Below are experts of layer 4 (counted from 0) of a mixture-of-experts language model. Rows are named router (the router's row for the expert) and show model dimensions 192-287. Each number is 200 + 30 x the weight over its row's rms, rounded and kept within 0 to 999.
After each expert's rows: a language model's description of what the expert responds to; "comes before" lists some tokens at least twice as common just after its tokens as in all text. This comes from a sample of Wikipedia text that the model never trained on. Tokens count by the router's weight.

# expert 7
router,210,184,172,180,188,180,203,152,220,204,204,260,151,225,211,175,176,197,222,216,183,233,208,262,177,258,201,187,179,148,219,217,262,196,243,227,194,199,202,189,187,184,191,172,235,228,224,230,222,236,210,215,203,197,191,253,218,249,221,222,205,169,165,189,211,216,228,178,202,198,199,217,189,219,192,173,220,242,246,234,191,154,254,197,176,195,199,172,194,175,208,223,207,218,177,200
It responds to: Table cell numbers. Numbers and labels inside table cells and infobox fields, such as track times 4:52, scores 22–0, and positions DF, MF, FW.
comes before: " |", ":", " | ", ".", " (", " |  |"

# expert 42
router,230,171,210,179,239,202,238,122,213,174,215,208,190,241,227,213,231,182,235,216,223,206,201,221,198,201,182,205,249,192,203,215,219,188,208,194,214,194,196,183,182,213,220,180,233,180,191,188,212,248,223,200,169,250,250,222,224,214,190,223,215,206,172,154,186,190,244,157,279,210,187,226,194,226,195,158,164,194,203,254,178,178,196,216,180,279,205,156,234,195,199,193,219,230,203,201
It responds to: Table numbers and coordinates. Numbers in election result tables, vote percentages and geographic coordinates, e.g. 47.52, 77°24′, also squad and census figures.
comes before: ".", "°", ",", " | ", "andidate | Votes |", " |  | "

# expert 34
router,212,167,184,193,181,175,221,214,237,186,189,189,194,256,162,157,240,258,239,234,231,200,194,234,216,188,179,200,181,223,220,176,190,221,234,221,214,236,180,196,159,211,199,189,227,157,190,181,203,232,221,224,170,224,214,220,199,272,244,218,296,165,198,220,150,195,283,192,237,187,183,174,156,221,164,223,196,214,196,234,185,186,196,226,223,274,181,250,208,181,220,181,174,215,181,199
It responds to: Opening parentheses before numbers. Opening parentheses, table pipes and F/f letters just before numbers, especially unit conversions like "m (" and "sq mi (" in infoboxes.
comes before: "1", "2", "0", "3", "4", "6"

# expert 20
router,207,165,154,174,208,190,271,144,210,204,210,214,205,241,203,163,182,215,195,172,197,182,194,238,216,299,185,180,190,176,250,196,239,180,203,223,196,232,248,178,193,204,184,178,232,203,176,251,185,205,191,204,184,193,191,221,251,235,236,242,266,193,185,196,214,222,236,191,222,222,222,247,233,216,208,211,227,232,241,196,182,178,215,167,188,201,216,191,171,128,235,206,170,212,191,197
It responds to: Infobox field labels. Field labels and headings in infoboxes and lists before a colon, such as Born:, Location, Trade names, Kingdom, Source:.
comes before: "\n", ": ", ":", "\n\n", ": S", ": B"

# expert 14
router,212,176,173,222,207,210,204,182,214,168,199,242,152,199,213,176,233,233,221,215,176,181,232,257,208,222,209,186,206,215,186,173,227,195,208,214,192,174,247,194,152,210,179,182,237,229,201,232,230,235,222,235,148,225,193,158,254,208,283,188,238,210,191,225,164,237,231,178,237,208,207,213,121,214,164,167,242,213,205,185,199,161,234,174,231,199,218,171,185,122,210,222,204,162,187,195
It responds to: Years, scores, compass words. Digits of years and scores in sports tables and date ranges, like 2017–18, 83–11, plus compass words like north, East, South.
comes before: "–", " |", ", ", " | ", ")", ":"

# expert 10
router,214,189,193,196,119,234,256,165,211,162,202,220,118,225,196,191,221,221,222,236,226,192,218,183,207,219,189,161,171,187,183,154,304,185,201,217,228,229,205,174,150,173,231,203,183,176,195,206,211,175,168,237,213,190,195,217,221,231,221,191,247,188,202,182,160,218,240,167,172,202,219,194,183,217,233,222,224,213,233,241,214,227,190,222,201,244,200,204,224,151,229,178,200,269,194,186
It responds to: Taxonomy and list punctuation. Semicolons, closing parentheses and Latin endings in species lists, taxoboxes, infoboxes and anatomy lists, such as -idae, -ensis, "testis;".
comes before: "\n", "\n\n", "1", ", ", ")", "us"

# expert 37
router,185,188,213,191,166,212,218,181,251,172,215,250,169,223,171,165,216,244,218,216,228,223,209,231,216,216,197,169,221,216,239,147,271,195,214,220,201,211,184,178,175,214,203,170,238,127,196,236,208,230,224,180,178,201,216,200,230,219,200,205,226,202,177,212,171,192,247,146,208,175,192,227,205,239,159,237,267,202,217,222,207,170,227,241,241,218,242,248,155,159,258,192,208,249,149,177
It responds to: Year and number starts. First digit of years and large numbers after "in", dashes or brackets, plus thousands commas, such as 1|992, 2|016, 13,899.
comes before: "1", "000", "2", ", ", "010", "009"

# expert 12
router,212,174,203,193,202,209,208,185,236,149,207,222,159,246,213,183,208,211,213,195,233,195,163,224,217,237,198,145,201,201,202,206,235,156,178,220,183,228,195,159,166,232,177,194,216,161,203,221,234,231,246,193,165,214,187,178,235,206,233,177,261,202,217,165,222,243,254,174,200,159,185,227,180,192,193,203,194,218,239,207,190,151,243,197,200,249,184,188,176,203,252,215,167,240,200,154
It responds to: List and score punctuation. Hyphens starting infobox list lines, dashes in match scores like 5-1, plus slashes, equals signs and table pipes.
comes before: "2", "1", "0", "\n\n", "3", "|"

# expert 27
router,196,188,199,144,155,217,193,185,239,161,217,263,139,232,170,143,232,219,222,278,228,175,193,192,186,201,199,153,222,225,235,190,218,205,199,198,176,172,228,212,178,246,199,194,231,154,214,257,214,195,214,180,131,200,192,211,235,214,263,206,202,171,207,192,181,204,235,172,224,182,224,214,166,211,206,209,222,249,259,181,214,158,184,247,205,185,199,235,181,177,217,229,164,193,200,212
It responds to: Table row separators. Pipes, line breaks, semicolons and decimal points inside numeric tables and lists, e.g. weather-box values, track listings, episode tables.
comes before: "| ", "4", "5", "3", "7", "6"

# expert 29
router,162,188,199,157,179,179,228,186,185,150,231,234,148,233,168,161,232,211,225,222,265,186,186,222,215,236,158,176,246,198,223,200,196,193,183,181,198,226,199,208,174,236,256,153,214,181,214,247,168,204,267,195,143,186,242,160,247,185,215,213,228,220,192,183,224,216,207,169,227,199,181,278,234,165,165,221,221,205,224,168,167,178,220,203,203,209,216,206,195,214,209,210,171,216,209,216
It responds to: Table separators, dates. Pipes, dashes, semicolons and newlines in tables and lists, plus month names in dates such as May, July, February.
comes before: "2", "1", "22", "21", "20", "19"

# expert 21
router,176,193,203,188,157,209,287,174,234,151,206,232,169,208,167,164,253,249,226,218,193,194,245,198,194,250,207,180,220,188,229,196,241,220,198,197,190,200,226,162,145,224,212,185,249,183,196,270,214,196,236,220,162,215,229,203,209,199,233,205,261,168,192,203,172,186,281,169,201,245,216,215,166,244,196,224,227,237,233,203,204,182,205,224,200,279,255,203,209,179,247,169,200,219,175,203
It responds to: Sentence-ending periods. Periods closing a sentence, often fused with a word ending or quote, e.g. Army., period., ".; also , but and , which.
comes before: "\n\n", " The", " He", " In ", " This", " She"

# expert 28
router,165,170,198,200,190,237,240,190,248,166,203,206,220,191,209,215,175,212,213,190,207,197,242,207,184,247,204,189,185,147,249,153,238,169,176,190,208,224,221,148,175,191,181,158,225,216,164,218,246,215,198,196,202,201,202,221,226,254,191,181,255,191,168,208,232,266,246,187,228,183,203,205,179,203,206,181,210,223,234,255,209,186,256,159,182,213,238,177,206,224,197,207,202,233,210,247
It responds to: Geographic and table data. Coordinates, US place and county names, census figures and sports or election table headers, such as °W, County, ", California".
comes before: "\n", ")", "°N ", " |", ".", " | "